Experts of a small language model: width 256, 2 picks a token.
Below are experts of layer 2 (counted from 0) of a mixture-of-experts language model. Rows are named router (the router's row for the expert) and show model dimensions 0-255. Each number is 128 + 32 x the weight over its row's rms, rounded and kept within 0 to 255. Numbers have three digits each.
After each expert's rows: a language model's description of what the expert responds to. This comes from a sample of Wikipedia text that the model never trained on.

# expert 41
router:117100136112128183110129146191204104149173117162142133064149159186111103159077115137183204109079118122147124131105121083189130181141124138103129159117139174146123084130147175159096155124134133147131178124093100152145081104108136143134162147105043180118180109163139176171125138116111105092121155130147198116152111149157131100143100184169196134091131173134143127117143124162156114152132145091120071092098095114116149126169128185148137110165104132135157096151144161147071158111085134144114178129087185160109137080139106152131092068092125152092151078111128128168134160148081157131219133116095104143120158162101128135195112112112161152121144115121051122035071129067100121159094121121125136178091099125139095117081130158160133091142174130046130120183178082136186134124180110
Place-name words

# expert 25
router:180193131102102131178140131071160121127072109116146136118178097097166127143105148158155156080088088126130116128120144150096183167093113175174115115097106090163107117161113105174130134080110129056102170082075107113120096099110147092133117102085157191138097145123111077103129181122136129066172118117178109136088062104127126102103103153084148117144194151175156106098142095165150136200134127096111151139115173091094126158147113054145118124151107099165125140085115197126142160133064098092094165123130096075115087121062134103075157097070161153124178095115152145129137197171104136119152111113146120118162139139112095095152177175158122183112097126147096074164099139158127141105117169168145136180200119146108114110151100079143144190127219144132155093129093161091197138143119079
Past participles

# expert 58
router:052118164126251143122148099133168158142103151124167166128110144084113140113154145171139068136106165127156084112072068133170143106170174090096156160165122102113175140125159070134170179091095162110165112115103162177060104115108094084134118076157145138194096128164145106175146083087164171141149163096104114177113087157158096109132161079118116037172107113130145104134157129154083103113138135141155092095168141111164169143132158162083121156109127117130140159068122128103104126113136101107115117148142087163193142182133130128179119130215224109165156111071140140172137089106120099140095118206152135064119156197124172138078127141129102125125149142143151097112106115138103138158102138110119134167135162160135109171104157143097089142135089118086157140091140126084155149169165141
Table column separators

# expert 23
router:082094111099156108162080142091112133136118172099171152150171117140083128106129136137030138109172077109106067148137153151105139096103155119122158076180103110148168153123178075202142156071168028102127146123167080118073185116166131131124142162152095069107155086128076179169140126092206178098099157161107078132118148135128085121114155164139156069078165167093099146142056153164132118130128103109116118091142135099102080078110117150087085106067166112111189127076108095113150138130130130172151115111158109191139107108151148133181115069181142113166156089087122115143123130054151116148146129200119096133087136181096132111130128142152125092111166118145146112155116133086158159096080079114136169116128094136113168109117133103156166135100119087130104141152118056100111132100089104
Digits inside numbers

# expert 44
router:189155136166143154089117122126119074122156123064086155110121106061163141175112181121143197133086126182143118128084194092141170151117072139175128161139130078140104134105075201143110109147101149114115095107126097076152127103157103163121143140136135140114177122121102094077114148164105082127146071125137174062158161148087112104151130179113129147098171143130062126176159162144179155103163105144096179158113069132154172128128128114122122046126139161152088109087184132092122107143108095093158143116154147049091134106109138132075179108100102102094120108120134153107109158126101147181159059107115146147143138117158159179199146152094129099117155158095100088138166104124125109119177131122075107052165143141088166130120116108077163149121106195204093125150079192096092100132146083
Semicolon list separators

# expert 15
router:084107108096168135187152152114115170126120147107111104089132099071137169101129123070133124137118081083119136097050086176192120155092107134124169156088156103164092209163138189090119131103084060142119120125112181158150135154160127149171115176087115103080122108156159082163144133095155148113123100125141075154101067115176142185112119160126078128131118128160182109058154142207149100084173094174107147109139166152123116127141070093136142134077085094133168149110056144177118128102093133132141139092135085123195141140162163119129163154123144141158168105103181164148178145137168176113185140151143116112103096176183122101152106116139130183139085130145100067164133189176116137086115171185175120115116080165131072147149094109132128146106105132156168102131182162134149072128161107
Participles and -ing suffixes

# expert 56
router:171185076169119149080124114113098140113116138170148142165081084069162097175086150078115091094092134125105065085104064148150167139180135133167084084172167141167102124085133125156100191151111150142100109140189112081158113172110138201114183100139105155099101168194155121115074198094083094138111128078186144106107142114152156092159142088152084176129148090098167142151119101205163098098149141117076126111163089086121053124088101116158097096113139174100158126136058170155155115178109139090162123139173132111096093180160135140169124153145158115121135127176134084098102125123110089072138070109139164138073132103169105127108146110102134162144089118121171167135124142189157105107098107126099153152111093105146135129136084142140124132138124149179108125104072208135107158155087108
Coordinating conjunctions

# expert 29
router:123140104159239143132128160142107164136099169080116126089156107082082152120144152158080140156107128096138127150165173220118119122108141117106167109138110201147128149167152105104140099077103119167148145118098104139107174148203126109132140097117140163153149146176106145127121104106145155045048085060091113128159107121188124118151162103172086134194150078153176145105119153155091130100143148135111149136141116141156127161135135128149119119085109123121145188130078107105150082119086107130109163155139109151127115188099118142128166062120221118101109154144118124209100116103167160110124157153168109130122111189192100095138124093155171106108066020155151087094093137124073122131113143099123107092140138068136113139096138170139104130126169098198155148151164154156088054132132124
Prepositions after verbs

# expert 18
router:141109115130093164084112136085127146128190105135161118117169199140113123111100085135125049160181160170133118054149166103148143112155134114137092124119156141127091142131150133063145112124124153119142110170149043124194188104118106147140152066104156118100143142103123145154157160124145123075166149061122150101102102102142189093139107073145138089098153146113113118145125129116108171148112122145157103074145101192128113218120184177126175095157041143144108156155154155134096141118115163123125107144083105106131117164170119144084129104151130158156166112193162186110094185115117173121120074181165198123142162103061159093114144179182066116106150067132123140126098107157135181094166109115132114084082091160101185133142129169071103147116198122135110113130137069074150154131147100
Foreign name endings

# expert 24
router:153167155112156085138089169131124112135117130121165050132093171137110158136146113135107058081163093086166089162131177120209053104151181079095079085135165145070110156084113109141081082174133119112155110101116193135113157140128076048113136116120099164133101139109092193135111141167118116138113117149181137143208168162106156144145131142133140151131146130103124126199117127081173193114115130096133140168124136184100166027137105075172118138120131114057146112139130093131083070093088157120165148131087147150137110157172144127155105162167127140106118129127103122110139143189114190169097137137109128130173138132110134202145136098138080076102079142128130127082169161134115090194117146145144145181148116131154144068171136070137132121111097118094169150103143172051100150145127110
Latinate word beginnings

# expert 47
router:112121126142118122151189110098158099161145131100095134127089111162138145112143104116128114178094079120071108162160132095164078142123088146147130145089136114122124103139126077108179119104158200165132164138120139118154118176132111120138092185101196189086138134129117135104143146132107111141137202126125097139110121129126096077142085087119112185138106113148092130166190087133112195104135162136154139099172205139060132170105174131116135093143112133123080157122101134159183130140106198137145099131083153138119064178141116123130123144131116147047183078115123161115103098116173108064084088185111136109190123059184129118107132146105209153156147133113122139102171116141175080088167161085175107190148191139162127095096119139096137150222114149186084120136127089160125141171129213
Asian and Arabic names

# expert 28
router:110128122175156088091119148062088125075124074129116169158165147147143121073088081124143129165088099181150156100142192071150134182111106091151133181153208106152150173067106105091122133185109188066117152113080138133066062158152150157084154110120129118121123118089179108123154138145165094148080146131136162149107097118157172063146132116055161169141192134140116099140176173070143102064101130157167160092177116126134115148113148128120122094136096145150116110118111117167174154084120120143152111065191125117088151157104135127076105184073075123105162158145100100145102187089094148201133112125153097069114132080093101090146189156160144130151131146114131127172123153149131145115138079095111122070133145109139127138186143130181151167083100111101134102129197099107120103142150127
The preposition of

# expert 22
router:139195138118169122126154134071114156126136089124117149153109112100150145167150155171134093147114138174134201145104081115124131111074120228139100084106086208102149110118107171111095119116134102146132112131099083050075161166131119121111095193106117190111143128147137128130131181140080106172160146114138159126132142094123160219158127102124172088125099096112124088144188137222142127063103112142188082107099124139089138145074088091161125094080117153121154120113086131134129119117104159107126170137182137113113106146110157095071141172148114149182092114156126131092145139155180135106100158111096109151130154079068117151116168197126168102181109142100104135144132126075110169145167169060128141116164108123073173162192150159134173168119197133124110131132095178137062137082089115
Apostrophes and accents

# expert 46
router:157116173136132173159097106203114120157110137141188130170097133175122208094118142101119126080169161110118123135075132118135168146117193154143174081144128111128131140126077101084172176135119094127103105071202126105147205102114136121134055137136162107091102113082157164139076106136211141095132177143154101128140170162191174172085176154151176095099138148075133135023099127162175111141110135153131129123119161101104090135108128086089095126149142108126122142097103154174157143008145079155131094110129047131114121090086111119099145159110143144141084095128121070113103182142121105123141096157124103154092124123115107169063137131192121096165162092127189178151167150119153137121136127130094156105148147090098055103123131099163134144116177122155148119120106104135150135167098140
Digits inside years

# expert 14
router:122153121182045116107131148096102097082103060146099141087120092138137150166068162163177155093088104193157168110160180087130167146081077159198093149129116104143076145088106156121119126144107131136089115173122126085136102126123106162107149149067103146096131094132141113083135180150092068152174095149152135077117165117104153144168074152104082173104145136138101086158168151120163148117107152155104164125078076120124107140078099169168123108134097130157082100153120123116105111144125097109107161110120136048072142105104123099058138173082075186136130139191119139073104130184103146159157123058104114162171127065110106148173168173108105103161125130075099126143141112137124132118178182141089068118140166118083129154156161113093144137095151195146129063135079158130099161091155093
Table spaces and numbers

# expert 43
router:128123121103135144098128100146086138137063099134172140189164068081165129217134171086158131096112131096140114115147191116083210132112091153101091123110109145102086172138167155074108103154115170097200134177105183148127094149196104136095163148104101113112135124156150205147092133193111121155125071152128089149162114110122139103125117103206105137102117152135089125155120085067135154157130168147119168124195073135125103151089130087162069166125162171157141117147141077137099130168126137127086142086071154133131180142161076117111122126157131169143143134092122125162126153151072119142048122159085100122076109117068122154123101145101155160125119088137095170171161137158116120118182147108064105118069116090138160143094168085110149182123073148149126115105125058109114180156162168
Prepositions and place nouns

# expert 8
router:145117140134153179107162113118104142145154135122149181089063111104182128140129157080110177118107121074159169197143119191149130155096143179133142223103147178183109186110108161108167113133095143146116210151089198192090116104123170162121158134134102170135126144088133154112128071100112121105103158130089086080092166141086118155172101123125105114129125156142154153139144156157160110199117131154080125149187112172137153159100123127152046139100144172136129126125195143180164185130088092144137157113165154094160118086108095128162165125137173148147127192122112119132109097142128075109145078119161103109097139148171179137118148077157121137140099106134202103116166107087165130122112123088124122071145090148135126099153171071177201123143148102153104127053169165154082126069174130
Sentence-opening prepositions/conjunctions

# expert 31
router:103151114150115176070150168187167090101151129135168146177155130127171119125105176133119140068143115156103139113161142118143123112147092191133089171128137135106099072132141166177185167162114156110108106184128106104129105138087125139085103162144132112063159123121216123117098126131153113114109124119084113152132114124117137153202122151163104163113134160128127107148145123151125176173084114099111092107092114204105110131129128165089146083148160118133085058186137128057154129122125114102118117155141128119142096197095090087126097085139113151086098134165067144141105136144075140133092145099140152133120170113129100097157116136225142113146205135117080079120086153167131137103143191101126170071161125115152176252159189133113188129153136125041132090153091203146102114120107116
Indefinite articles, a-prefixes

# expert 26
router:113153060138110122186066098121079061087146054156153121102107079105109150182095086118147168097099171151150183140161116116140181149141114130141103146099121129184081057137145171132099183123123111197100115110183126099153104146113108069123138098167123078064153125195160125107146194126161112147125076094135124147148186117182169179138103134096122132185143149130093123141074156090117190185147108156113114124166068136096153139113142162132154110115183117149099063156083160096135109106155116113065166129143081113105200107108150153170136136118110135223105131135126138093140144182096108132119154099092118160182179122133101147140163129111141159152094158128138159152135098148136107129148117077119110062094163110099106185183167136128128143105122150107147098081103175170090172104129100
Single-letter word pieces

# expert 10
router:127161114170206144079082145114093103103056090143156074156146164116116115164131152115125172087091190168160186178184113132092121132080144141139084175128083067207170107080068079114122111170124126054124077140148097087122087129198096117129110109153144163082143095165137103128169138180149090060137137110100130115088125127109211112125123072084144160105106060101109110136129144050096127129103118173164153123128115100158125145133078125153095081149101120100112122182123158129128129106109089204151140152138102082138143102120178144143130124186089127084134138146107097146138133119112121094133121116061108125159170080103139137093137129100124188082109132120105124210141107077111164102163142131118131149158169192142161145109139143062047108118137138125136114162139109126147096135143091
Possessives, quotes, word pieces

# expert 57
router:109124136140193147091147161122140149120181142178109101098168116154095105117118110159116103140158098104089133059106115172080184114068103077143112065100183072158159183148093112079171123116196120172144103108119112119115126111159122160093138096200117184204145096168153135098137090149131147138138147149084145087142112117156165198150102129165138158200072170149188068090095125162120127103088132126163107124131089124124103078171084087119110140121150139130090102092143190142138072151094073121090106155157149125110135166143122125076133105125190141122179138133121103110187073146142137121175179153170187102176112112208200114156109112129149153155081119131121181188125126133134160109137119128109128130068127112157115143143164162064130110158169127146168108125154166116161140123081185
Copulas and auxiliaries

# expert 52
router:140165105177052127108142148106106099082093071137100137098127089138142162159062169180176150088103103183156158104161172084133165159087065156210080142122124108138076140093103149122116125139103133134096126172136120090140104126122098156114147152076124139094144087136144118079157184153086067155181099157151134079113165115102158137175067155092088159094144133141098092152163156106165156112100139164108162123080065118127099155080094147166125113126101129162085088153124118116103124131127100111101157095121135061078158109112124092056128176071072176127130135192118156070097138180095148154141136062100111171174127070127120144175172162118111128149131135066093138137144114142120126115177182136086070131138173119092123146151147119083145147101151186153130070139081161128102166089159098
Roman numerals, table tokens

# expert 60
router:162202131142119138113156184140137124128154127107121075110080169176083120186122168172129081077147117122158133174134168124094073087124118087124149118093152065135198137125159129115093182090097109161094103136166100074137118115142129163073118097137107136187154109139142115112133046133119150103183139073149096214120184171108155093142129072158180118173115146105089109116097089144130107094169115115120092153096144102172169138143072179070113130139141113152119108158113137175123091088132144111206141117098097095107114108161181140092114101065096114162136154118094140141176143158084058075075091095147077114113132168064103108157081168155115138139118165137120153069100147124140195159130152096103123167152110106102124111057113099166146140132123146179187132143175136118147137070109131
er suffix, nationality words

# expert 13
router:123126108070154117119109123138140139196128137130165103164106109135101147114138122070131106132161123119121125117138112191093118150150166097133151068159124135072228158146106139131087097092167133125113189112166114127097142132109149151107134136247150106112114122117105110134121096104132129110099139105090133173123088100134147106122125129130165133156143131142136122135119153103115148130145110128141071135210171124166149050146133121148174169106134134069175169085142168107108143061141155130164028149120104140158158164121143169182146050198159036134113116081135112155134094070116138088095148172194153056094145151168109106131121095129166111138134082133178099154150173121138090150120134129230186115114090102112137163144097110145143113134143085108123161185211079118108126156092098
Space before words

# expert 34
router:120130148151133125101156039116134140105121161116115180106146161138134179052107141143182118199145119146058102068139146131132171118087137122154123178179119144078113099123139086098112185135152176155107154157124181104167144126159104111115098119084144128184147132172176108059167125184128099077118094145152140113102110122124155149109111106137113145105103113140149100127068113141149132122127110103200146172090085151102176045140161148177125065114097160147107126108157138082119073111106150111088171135076103100168118122108134104155113116175133097125079078134111151097124169098135139105145184088123089117102149172068192108186118113056140130114143175121122140093141052195125208127137124079079126138114150112146105112139090152135153103079065135162073111126149132087095084142064173
Word-ending suffixes

# expert 61
router:122142118100115151171143131116126165110177084154099160126177150105103171176132180062181143075146136162128157095155124100165161115123109151122116180040135079190106132118150097149173162189092132116094105141184154073085091111137156101159167142086143158141124095139134127082180161066103139129121074198137185218108131116154145141137131148118074169159161095126072099129160124125154152112074164123068168146079109133126110107155099164135160090137126137153125124063162099143119178110100151127218136101159178096170140136069160139124185132141137156137106141107159115084069110118129147150111156101069130150173155117150157111128114150133201100148140138141159118187142113168091127110174092160122090112146158125132151152113133101098123107089162106032115100068095130150064138149164110
Month names and d

# expert 50
router:135133129144126171150140104183116140176160142126099148119191145094164114065159157104118146168072093017143112125175092117111040116133090156073126082139157114093133150142127134120110145164186086148178092089096187125163130131161120079145021068153142130102083153092120100130119104151118185159096114162160112143121125191088074111105142104133136090143053183163157081116128131120191040111096152094177129144140131108181088134143115167080156176162177168071135123123158081089185114109150136093110147140114108114106164099089120120167115074148114109160153104138115145140154110132145115158136154168156111144113136106103113130122108151102134165086124111140117105090132117130104146165140127213162107192136084122124139116142113080185096123148159096079130141151153147194169099120086129
Sports biography headings

# expert 19
router:147116143095085154188055125075144156135110172162211096156094142154177129131178151092077093151157126177116123167179125118093071088168125037137163086136083154168146102150123113186085121134076118191170114130096171169117184128104182085174110103119128141162140130111112119143102127164166177175124114120089095048142118117138156115106119169129101105105060089188087163109135142119140084133136100161087111151075148080070138080134103106134142133168166087156190119168146157135126085152154127086106132165126164159137076119166121132140147085116132143186086109160164116146169138141135109166104110115113109132140119157155112107164116128154063163110115151121138138127142146094121095148120059179112128148200093093110084088149121103125177124112040135086112128113159108134087125188084141
Word stems and prefixes

# expert 59
router:146181086111080193080135191143113121135108127133128157088106115076176158088121149116105121089134161132160137178102123085105138141175130147138154127147144125081087096102128109189083104174163086154190140131108101113120194137150156134126099075100091110126109106124081073161130086090159135204164110157151129181107095127125085074114125157135118081120089065173163125107150158024143157126112181121137152184113162095174061116134106200069151149098171156086116165105103118136059111147193145149097160144135118205152142088107170144118189108143114132152122125132112086112093149157108103131097123119161095112134129157086091171142160118089122157106182110117152185113139144093129174173124114179141123117102147115071119118134135103176124084090141138106141103192142085196137107070102104
Word fragments after hyphens

# expert 0
router:132125117000250098144154107138123138121127130124122165150098115110142081147144097142103063099158066078054127122080077176134130126131135136083192093143171124132183105122192160135102114142087110117145109097103107209128126136131122154106141088158160117163129150097148160117133107101158121086061116121141130185119146120189094165109161135181139157164150138125159155083082085094094159154106140076166079115193117111094149086119111102094136137134092150144133122115134107122155101157108180203136105165140105131120123115095135186196151068132166032095093139081114096141182100085150160119092174177148109117096136111114179141076086124120126115134154133150127207106091108104112164127120107135131162115131089136115094149099098111122098137090138108150153129110152119116159158112083137
Line breaks in lists

# expert 27
router:119063078086129140136167083136104124131140129123123100197175138175123098062169142124133145196171150104126094108112140138154125081123144133095158102085139137159193116130140059078162116046152094081155114146189151121140117119125098089111137141128117098175157171151140166123181159153159172120130117160095166126142122130161105110101232075157142061115106172093115180140044072186086061140139090136145131150143178127117121137156162129092094117086157158143145154149099105138170156095158106168123139117165111168117156124101138137197110087120146098160179108061121128173111147118146085136138134141103139132105140118106131152107099153172103145136120149135101062158070101156148136097128034075118143144095099164175138124155124170113141139157133125175109147122124149143211060081085102
Non-leading number digits

# expert 4
router:167149093172100170113129095149092110118114105076121113119132083124105133108099151164135087106158165131124176141115087119150173151146147111123095159158056150181154161123141106127175095099111143136074154084106126169095128109144091090139168108186128075099085124043179119107100088079144130153134116112193170140175083102069066160144107168110176102139159155081152120175156151115073127117107157164122146091090178145118134105158066104193151067142081127148116168111093127088128101163100148159163162090167196141083103063133116129095144185102211157141128139121152140120153110075091071144061160161087093150112136112120145127104129157063145152139172063112144087137090200142112171115124104115124125073154157131146123109102144078125091195127175148114127095113120150146093117096117164
Commas after phrases

# expert 20
router:177100163142063100115107137094088113068103168074175121100216155114150149173118170133164195102180140144113140082091100121089140120096141127138105143162127165120087147126121155140150151091139129151079072169128147181182091110129147140097151148146174180102135101102142078098097157102073099087104122118099186132116224113108104078171111136140167112158148074117092092120144144136149133167110142144165157122152113139107081156133095118153082145110108150177077106143154145093108106176107099087100166133117146116127166085115114122115145165023152172209069134146117121140111134180111085120118077118086162082155120117057144104082133117116105086136074157097101146154156098204159122096190137160108120094106143140116127107147147167133103136121149144150089137073110182140089158054151143
Opening brackets

# expert 45
router:127096160136098073094163169140065122124094090113175083136113096089128139133151112079147122102173145179093077141124169087132130115094112132146121180198145075049139174114113169158176065105109195190100123173148139155151161104171180140153181102116128100134141141109109132165168102193122126085129115123125127062139181118116123117163117102121142110136115176120124109155150176106121109168138153090141139140077107097109178155120102147133080125145112151106138094078092066130107104124140079162117127123149086132128126091056111133095122152200110183109176178142132105090075076181163078157110158121147154102152114112148183137108127117092173125132164111118095130111152143107111180135123182090148129183132100069090148178080124096122151196120125151178114108145092075088167075081207098
Mid-word name syllables

# expert 35
router:122112065155107133121081146108106121124090122195109144148146135128195117186118135046154123150142127130192132160128070135160117135116133106147140093107167157093148137093131109114078100099126169134140104112140131106143147119103085135164090124096150116173131123157146101091123106108163117132060102155165149083185088138148107142141182119065131168094136088089189141086166118138132183128127185156119145121118157156140066181133156116068096129175146213090167129083167040101145129115198127082099111110115161131110146035154067104155153199073109127146106061091076166098189112127103100121136115093154113114086153090092133098132097144150126090138141144076176162146148092192131117123114152123160092131141127132147165116138059093139072096164119143114171123162055126170168132149120113
Table symbols, abbreviations

# expert 21
router:132193175172131102114150118138139118121079087160119097094084145153132088145032112147102090117125142106126165073102159107148144123106113122125043124125098130104124102118059065104113112130165117123118140165112106119128096118149124134126113123095142132104172136107108122104044148092076106195177115117167112108106200120076207099124119171118113141161128107129180093161137155144108197109086104175091132143104129096082178155076089153129097206180129143179108099185104125152091112083135086135132147101146106130141137092122092094117115146083093169116174178131083137086071162121100167160108143119048124192085104072118117143126126120153169153171135094137053039136084101165097096103124129156124101118113145075110101115088131137170145108142126151153123105077132181124087139095114180
Table row pipes

# expert 1
router:119145158142102152118125096122165131140132109130121064137167132081117156158095129103144163131134171153170158139153140169083144140110123097135074166100148059079128105107081104122169122085141153164116155118070167126100134099071125135090128147081152081026106089128209083122167120088060096139164194121171136089100099126119043085175111196108083101190126149118085131096141094078118146128192110113125157127082126095150115146102155170141137111096120112176120070152127098139112172130151121102116135092171151144105106142130151107083068125081098151138093164110104079122166157123132196131179141151112158139146162074131075178188149141147105104131149128110199091080107118119135102146164096130110078052188138167126119109083161204120144123124132153128125124149075099147168153089128100
Line breaks, digits, noun endings

# expert 6
router:156146096188095138080111175125067115108120055123138150133156083172156118145085188130141221143118158149146179110170169105189181160140098177146137114130081159093093081094103152105100152155128163131111125172111137114086109142086129182106167133088150133090152108113161063077130151115083085186215098143133168056101143115097124143131110161110088184093116120161144080160175114112178128120140179159103190165152079123142107174100082151132115139114073134183121085159123122138136113128087131102136135121098191077137109119142107131102120134100066202105125100194092166066137124186127151122126136077140085188157115133162093161124182168149120106125140097094116121139172129185113122086173169095106125139125157134102124134188127149094131112094126159096116091123110169110100118111109102
Table signs and nouns

# expert 51
router:097142107198062116134185151100080076129132081141108135044132082138167155152083172190188145079090118196164175127160184108157152147108105116158116162135119091120068172109095080134085113137120126107109063136089112115138131123101099113119114162085102136089139096143150141097168186153122061115169090135157118103117158117115158133157081158069088150120164138127116098184149142096153169144107152122108145114131104098129130173111129134171112112140089119186119105181129134142130122114135103116118149124089160062124133104105115087072185161074081142099158147213116135090106135194087157118148118078148124178177127081135108155134148161102110136138168128087070142174115113134145138111186188126108077136114169122126159181152180110116148132079190169163114076116070153129081172103131101
Born and biographical dates

# expert 33
router:153106086160154155129130119124134093132093139185136111151123122153117154083207096132097119079067144112150105115132099173068062114142151115097115080109158087114135154145134136108139120131038061158159152117135160162116131103150125167158124120163155115187133141139087215148076101159141104141172085150125130181136133124099145132083163149145097144146119153127103108105128143165123154194140151080130116163184120141188170138128096161160136180107106095143161112106155179091170100141161168105115133129148129170097103120178095141131169023163125142138117111130173132133161155106160185152199103107155133186120047146207160118135111111175146134131125143157155051099204129113155124104091163181095126151071180109162115117141106142130102093117129126146128159161125174186189126137151207
Ordinals and modifier words

# expert 3
router:128115122110144159120148082164134126151161163118086130092190105156113142142170110122102169174191082051131088169079087100082039136222147158086129058157060121124124160186108118114184134145109057118157115114154131151163136136146133138113083113204126110119143144172126106166118107152131184178100129141071130136174171138110100143095141132126109144097121188123102176105134095103118127094107105129153095133143127115146079135159123130143128203153121115115160103150137129155143099089126168129109139160089160149128151147147135186131162101144108129083134133143151082163199138107203157131160123147105160151098124133114058132085111082093094155153109156172140160091100141198099104106089063142179127157124107137208124109069113150145119117092118075102094206118193111086145093120097149
Head nouns of noun phrases

# expert 63
router:133131168078176082106108141108114128187136163114144128175170112143094151087132143173091161144140163151116141151178159253081122105123147129127159108159131166131116166125113096157126114075134103105142066133149089109124139183124140101160140110125081141147122099074084179121110069055109130102067114167144126225110049152132074138132124121094146082120169097129107132137092125132157116143132132108111138154122132119094186133126154162060125089130169162132118136134067076124149132155115164149146125121131098135116107104081087144090119158127136129114174162067148106150128137064194117126139114162209097156143128156116098101063106127088148119082095149115163197166137100106136117169087050080155155169067165117114167181133131155134133126171116122112175203094119143140081150090181120
Leading number digits

# expert 62
router:194092167171136122129165173101153135131101080121114164090138111135084141132139166146137170118088143159159149138072144110118184148178111135140151128132162159052105106075189132102042107090127127062168113097069151088136063107148101191106105140119169140155177086183139201093171078068118109160150131182106160115159142111101107161143107163108141151139141074103108131121093124115079126113171136108171158137101097160143087114180113170172144095080111093081158075122113150118142129127116101150176157150096101131096179144136155128108136137095107131169144161109125099090090139096111111150138153107103156152105069153164130131182136195159154061148151147099107153163093044208133063161112161165088148101062118121137105147080149109139099148133129152129086117130112103129122108072067100
Word-final suffix pieces

# expert 38
router:105112174072102102180064118194168111105140174171129179173077152151176089106127097125115087143126108111152124188184146076139050117145096172129079102085084207096189068139108149159184088144141149172110091129090181150078161103062188080132128127138169112188146138124065187176090124176175171134082163102133121123144106103098143122121135124178187123117062114144119172113166177105143146130116136169147116168109177105124171112125135069139149148120115111118136129151177119177115140155177193147119104145108178137136128131133137128147122149114131141174125129093167135187157149112135162114105121142114129101148119116160095146074111105110104125147051112130127140148143139070108129111137091138210141139147144159138114123178140087180114070160107109108159200100138124119111097159158163
Capitalized name beginnings

# expert 49
router:167132093146107144122119136111106112125095086118128114053116085115164152179084149205177117099112140162106126102152178096149168135070126138151087132162178102183108115135122078120171163121113159111143114127167112109161086122103106174096108159101085154100134103109092200089152137122076052167211086121155134122134162121144131157163106161124104146198117128098098140120223147112141169139107180158070168136110126091105107112115129176184150167105101142104095087128103161106109122164149097111142133140170129115106153140101140122103135151075091137179154123207074154094139121138137097181172158072103130156190141092093155157195145153072118143128122091106092158130170125135084090117170156075086050110115151117078134177140145100140148153110182164190149107136094132122062166097107123
Table spaces and ca

# expert 5
router:077150086160154089144138103088086102136055107157126099124071124135126145145111138134144132151104098108131094139124112130065129108108105105146144114123097080082090132135147140096150141136103102125095159169148102103103077137151117119123125122097153097065097153111098148073120138154109086150134124133100099164115105127111083116112148144069134155074114089155123077165127153115145115156066089067211068148073116117139088146147122100121096110178137126167146135170084142162150173195105060070171132083162144141127161091140103069143116145069087171145097173083145104138090090131083059125096127087162178224106081167104101168197140152101155165137191141109190122094163107118091163107103162144146104080154161133119069148184123144081148081108171111177125102076094161162131145122158098
Numbers and quantifiers

# expert 32
router:158065127108112119111113097111084110097135121102136154155133086077139160190099105161134164162122160148159103119121129188066107144098162161126111113152148132166095154116056115129094160127171097088143090116181147091154095172142201195147099173116100133076125143184178088130100152122076133067096137175176082139146097154178153124067095139138096097150135171128119087135133114139154169139110083146139143196146097096139099128153102146135099106137103139146088164149129151073133086141106210133202094111150092144103160138179093081077087201132086147096135147100124120114092115082118126159154156127145072139154118131150091160128120163099124146174160124119127129134122096149119099179081201091117186140171116070089082171097128195106150161119140099158189129106099105171069177114101165
Year and number digits